From a checkpoint of a small mixture-of-experts model trained on Wikipedia: 32 SwiGLU neurons an expert.
Below are experts of layer 3 (counted from 0) of a mixture-of-experts language model. Rows are named gate (a neuron's input weights, with its number), up (a neuron's input weights, with its number), down (a neuron's output weights, with its number) and show model dimensions 0-127. Each number is 128 + 32 x the weight over its row's rms, rounded and kept within 0 to 255. Numbers have three digits each.
Before each expert's rows: a language model's description of what the expert responds to; "comes before" lists some tokens at least twice as common just after its tokens as in all text. This comes from a sample of Wikipedia text that the model never trained on. Tokens count by the router's weight.

# expert 42
Description: Adverbs and word endings. Adverbs like further, also, often, originally, and word-final pieces such as -ula, -ia, -ization, common in species and taxonomy lists.
comes before: ",", "\n", " (", " and", ".\n\n", "\n\n"
gate5:071141154157131136117113190143127125172092126161152111109084129107116066101106125098133135121141184111102170146092151107122195117134158125107158091182137114094136148070142120180080121139105138141163121159134151158090109160118153216145146094163103175143121166180118079169179147122142159137167112112129105135193201143135066155134099132090135134114151151110095033176070137080085093144131
up5:096155170135174059184125155099131130152121138092152069091070081134105109117120107142131121163085147034157125133137142148127128169111192115169153093165103118097119124117127153165084168100183179133115160145152139185119123126112137123093143173097131177175118079156174112179160089167117116080093086105136133185115182180081127102144124105135171127154141162107126112130068127066113122189140
down5:088141145131131147105162149132134072127171147112131093075116144153093064066082064103097115095178126134104091154107140122128111161177065142115134121106092103132096141152114112156123197145099108096133152132150145079088140123122101141197097085071188129120122189146135135151073098144113134150160127113098147149134155224135135162060140183081130150140058149170117137153162163134172101172149

# expert 14
Description: Auxiliaries and function verbs. Verbs and adverbs after a sentence subject in prose, such as was, is, has, also, been, as.
comes before: " a", " the", " an", " been", " as", " well"
gate0:086133119162147127142093145110134112081164134149125127141171076096132153168100167114129121102173177174145154106143153092129119121108116111179116114091136195094098107096134114173120120080123131105159127124092150131119125170154077159127086113075061161132193118160133107141094163083122107112159210075144144159110190066087104096164164065135134136108129172128093054130103151102141154221154
up0:163130207177118160105148116104129145079155083093178138095166121160096171146161110113062084076089071180170119116139150116178109113077135099132181151138143134125147164099110121108144125146140179118083133155149092137191133184150120080112092105129121129159138129153183143095128120086111141148131164109079124133187191120155137093112149079121163163106129178195117070146072110080139165152106
down0:143116101117120166128177137156129103124133114159103120160122066147126095088106155107118106117070184090091161083165183161128107173123115142150102145124128092133146080135185117159130125153153130124093165125179059141147135140095065077100156111082168139072166137117109073125162154098176102127155118114090086139173079120117199084163096173148078085181116149182217166142148126140140122104143

# expert 48
Description: Leading digits, sentence starters. First digits of years and table numbers, such as 1(860), 0, and capitalized sentence starters like And, It, She.
comes before: "9", " of", "8", ".", " was", ";"
gate3:136156153133096126063103151142155153156124120104144121154093162115114134108130150136112202099078141100129192096119128176153135094140146080113127086091101128153153132130148155081173080142151151171078133107112131085101090142120108139183121118148083074155123113188127158135145089169126203133127108099135157126077099037143161095094104174254163087118132152109166135105161103141085134114125
up3:120122109117108071128147122139143096152116105149194129124164126178140144106145132169116206084139105121170117100017166109132149137125163128126214118129149102170142131070099134117150101156190096140127160098149141124117067133141132108140118130152133121099146067209125094111113100146182101169141190159165172182092096115147122111125079189152129148147117164170142084116190103158083110146127
down3:096097119134131114186066155167166128103105120130132118162174112138157119110160123112131096142150154139171099123093143120141155118165149102118177173143113114162135168164138113144147152105120075074066132124177146130084133121132099052056126116113117168156130108210108143102122169165161084169111139113101068193101082096169160129122169177136134138156058121114091107131213171132074076159134

# expert 43
Description: Table and heading markup. Wikitable delimiters, row separators |---|, and heading ends ==, plus final word pieces before headings or table bars (Ev-ents, Dou-bles).
comes before: "|", " |", "1", "3", "The", "-"
gate1:126184085144091132146113124109120184156161160132140072089132126139170109169105142092130121123097104150113110167099117125102084123173136078064164115127151156101140185134195145105126101093112114078148134127113213160104093091136086161171129084109143124165097114129110133135097190163139166120083162091116112099124035115116165090134086082117113146168129131123079090098107177144131058071181
up1:085060159143160079078192148076071082120159101139126162167136119184103117106125145159099104120136150098160132101168113142078173137134099163142107099108144129198157062128121137070158113156131119149154093154129133075164136118215138097120093218149103186105113154121096083148117137173126093147173109130101135102136149147085145162143188146151136111092149112085126193129150105131140138082116
down1:135126180138105137147129127148110122102162111127154127120169209157147088151119142184105132144148186155101109193141173029121130161097097171093144109169119169120088146140088101121142112128124131153166092135162128121057100034142137144128131177078132138181112166117137138137129174159035117110145124083096180107070062128093116136140162160091154141126132139136157133125108094130064081128132

# expert 39
Description: Opening brackets and quotes. Opening parentheses, quotes and braces before glosses, loan notes or LaTeX arguments, such as (part), ("…, {op}.
comes before: "-", " ", "1", "born", "S", "B"
gate1:130206158178089058104112121057084143196165124132088108128143109145105182117147148089216075119075097103157147130122146170127101147155147117106089105149151127142117069116162134075118108115108108074111078186114174165159133125134093187173112096098113097130152095117113129161130083110162119113167170157166136139076128151135129099147147141123188147120139125079071147119080116099108101158086
up1:078163101136157107183155098162170127197106126199097118153115125134113093090126144130131109127113157131124133184130123157127129102140139123175133101156112137198153123106144192087125119076152146138131093171157136087085110130115141207159164089131120125092130148150143116147094043109135131179163122151147065169166165071141173126158112095164191064088104058121055158125120112138131153154099
down1:121128123136166110136050118133083145118119101118141133115093154072202090138102109147086136085115165081157170111164149125102106103110123161144149129101167163064144116113136126112140075113118109077136109205110157121164142120148139166087062139179086135135096126158126110164061102085112092134129166107149088100085143111073050092134170121112079112081071106058125131130149109101165143094069

# expert 30
Description: Year digits, taxonomic name starts. The "2" in years like 2024, first digits of numbers, and capitalized genus or author-name starts in species lists, such as Hand(roanthus), Op(iz).
comes before: "0", "5", "4", "3", "6", "8"
gate2:127109107124163098200125202116129127126083089135153146121103131129137128118125144094135089145082088182137111125170142157126109155068147132125148082154190090071135167101152181084146144129048146143139178151080145159137189131179086126158085109149145144168102078099113078089176127095127111064153177080087152195143167149169107109144141144135100142137118174128117097167163159143116138189144
up2:080133071115030104057123125118100143093111105133148142119115121171163104116094157182153144090101135139112117164113163128097129110128165104160093154101080157073137038156101108155156113138155096135086117153069098116136146197110105134104166152155112124184074068096152135104122129157149127159094079130111141090146145104068177118121059150102158137137140127155084104099088174120142122098060
down2:106185151103169133132109107124156135136139108162105155151132150116105160173147090062135173106129158096122109111198112191092141128132126131179157177154134174198170133106153192129080125115128205083176101131122111135214127097119114164089089136150138146092101060120104155120129094067100161135166158116142123103130151134156081125107115126129133157122132099184192064100143122061108135080151

# expert 62
Description: Phrase-opening words, table digits. Word right after an opening bracket or quote, such as at, The, out, plus leading digits in table cells.
comes before: "0", " the", "9", "–", " least", " first"
gate7:138134131141160076127102132089082142184194169146122120058078096157166131166122103169128147114123068110139124147178118165131132114139081136094116113147123148128133095152049130128067096142140134123080144079136063068145109132127094083125067110174142189100128102147119049076150123092155146144117124134096145176163139128082142147073129139109122126125073138148131044111153125057090111100151
up7:169145176112101079156133131086093096161181127112099110157080149184109169145085091134114112126118151144107113153072135158111160098108092123121074130164087091106090142124086151140103145204131179141132128112162132192196094123130103135131172167173136061155130147131160163112154177135124147127102128164128083113115125093155152116159127086116138061076106148114092160099164213135100037139114
down7:137118136118099170110124153127103147129119102112164071157083171171114159113140081098175113093153120128173158193107134190099129138108131124141138067136160067111152137159095101157123157103106171153075065135106061166104090176117114164169205140151113076147123122160145148161130094129098124106170111059133131163173115125130116141086126137077120101167059125156151045127126154105157136129052

# expert 22
Description: Common generic nouns. Generic nouns ending a phrase before "of", "in" or a comma, such as study, work, team, band, University, group, season, music.
comes before: " of", " in", ",", "ing", "s", " and"
gate3:139148157118139145112149132171143117175150145144046123175077131082113132146128081118188129139130170095096143166140125156142185109102173130110082152161205141160148106168134150076114117142171188103069100127115106087098106132086104096135101120097154129137079140168129135132165116121132155140073149065170097141143122069068154190088157165152124123099153169133181164051128069135169125119098
up3:136146136120128086109098147123190115109182103164131154178166144135136153176118101115065155110158111096112158107094078124083159051082172161124128089075136140129132125113141097108147136149206127089099147191153153140173154128106137053098129130108189092114099124114099142139175169097164111172060174094132071111120174138160103123187158130133090133106093114169151100136176188169109152136126
down3:125139133148143114174140126122121154152152075109155057120128163143182149103140158129100139114072170105152111136178106170117154140133131111085182153166103137146137156116150116089160150162106102122124089155190137159117098131128110114130060162138151131123120157171106079089147172046152088147134137083096130137121215120121112115136139085095132040155117173091097049160149183059126080181112

# expert 18
Description: Mid-name pieces, spaces before numbers. Spaces before numbers in titles and dates, and inner word pieces such as Sav(oy), dep(th), gar(ris)on, mostly in political and military articles.
comes before: "1", "2", "3", "-", "4", "6"
gate5:154121122112134148131143107052125058132120180132151107146163126118167064172075139178129081130120107128126159118092091151125119103184147097080153077134173135110126107144095212097111113174119140114174129091161135116154157070193085086158147104149114047191081128150100093122107110179130159141095124137157096087115181141166194082096109131136134142121149160120133153171148155091123110166095
up5:136086126143110102144140146079138107158094138094132065094176143090170046135097098130028138124136048097161089139127109130114117167172149113139126118137151160178200127192118143147115158127129182094110111127144130116147142074158080038131097171146139079173096087081127122119120143159159159142079108119111129119089159125132175086105098122141070098152158107128088169156177124136148133153122
down5:055114106164156146165117165084130074115168086155179071216126139128111080089118119176124160165083105115120099152131137091104086069150107135073067102168133118153158085147160173147163142103091062123085132106174168083127163145135090096167139180133145144098145120121133146177096134135113124094109161187095147136115106188085121163084127118117133108155144130181127108061129138167124130151103

# expert 1
Description: Pronouns, possessives, time nouns. Subject and possessive pronouns, possessive 's, and nouns like year, decades, prize, company, often completing a word piece (pri-ze, dec-ades).
comes before: ",", " of", " in", " was", " been", ".\n\n"
gate0:152120144165178177146123133106099094109171153138111161151106099173146166169047167161187059124129118184173150186175174161153136113169129122142094103103171145106126089093142107136144096079093172096117140147103128102121115121182144167189121106094152085122133148160157134106097155115103102173127182124127128135124128104076022138112166088148122200136107152119069098128129089112159151115116
up0:178175138143159101058192085160139152096079173219162149114197071139140108120073128147165105085083142120121073159169111116128117154160179123172116122111105093141111172123139085152148134172108109127129136102090092137171119118134135119121072098151147185054140128114097115106144055073163124120150140167100146162143139115071110086107129121100128115121142117145106118135089144067152122124060
down0:167082101140121120110121092088203135077139168198177087129156131144163193188159172078122142157158193133113074154143078125176127147106138178165177220132100122166121140130100136130121148105165147073076165134109126151154147147118058140094148114159154177123125120105145098177149098190095129161130083111139100094129180131158124120195115092104129146133139121150159128132104123132175137119108

# expert 51
Description: Event and date nouns. Nouns after a year or "the", such as event, year, June, August, death, war, plus digits in ° coordinates.
comes before: ",", " of", ".", " in", ".\n\n", " not"
gate5:133140155139104194127102102136122118176141177072127075156136081100135152073149144115128078113090115169152152133079135154123153086110145146119178106120170107066148165164089117134139115126125145166171114152192126172141118195127115184145198131085166113152132139134138050132103079146173211106137098146112138149188191106106143151125150085100127160129144125183146116171093131106096124180184
up5:117177193116148141158096163079091124118145133146133092111112103058099095159131109068147073152132062088125138054151144147185168105146120109108127144113103143182144094144139080103146181101110168092077124139146099130150172153133117135086098111154160113102131131089203150068153081087070121126133126120152140177185112140112076062132129098145129123133114167121069129153144070124183177110118
down5:088147117075116204190119134054085120144121149127116115170074131117125105094170103144074157099171109145105114132154120111133144164155100096114169116108112119125139040069107148129138078071106107122102136112159121115181189088131145131107094148166072131111136096124154101147170119131097147057154095137100192122127162097151100084115165170080116178180107152145078155161135159065114159149134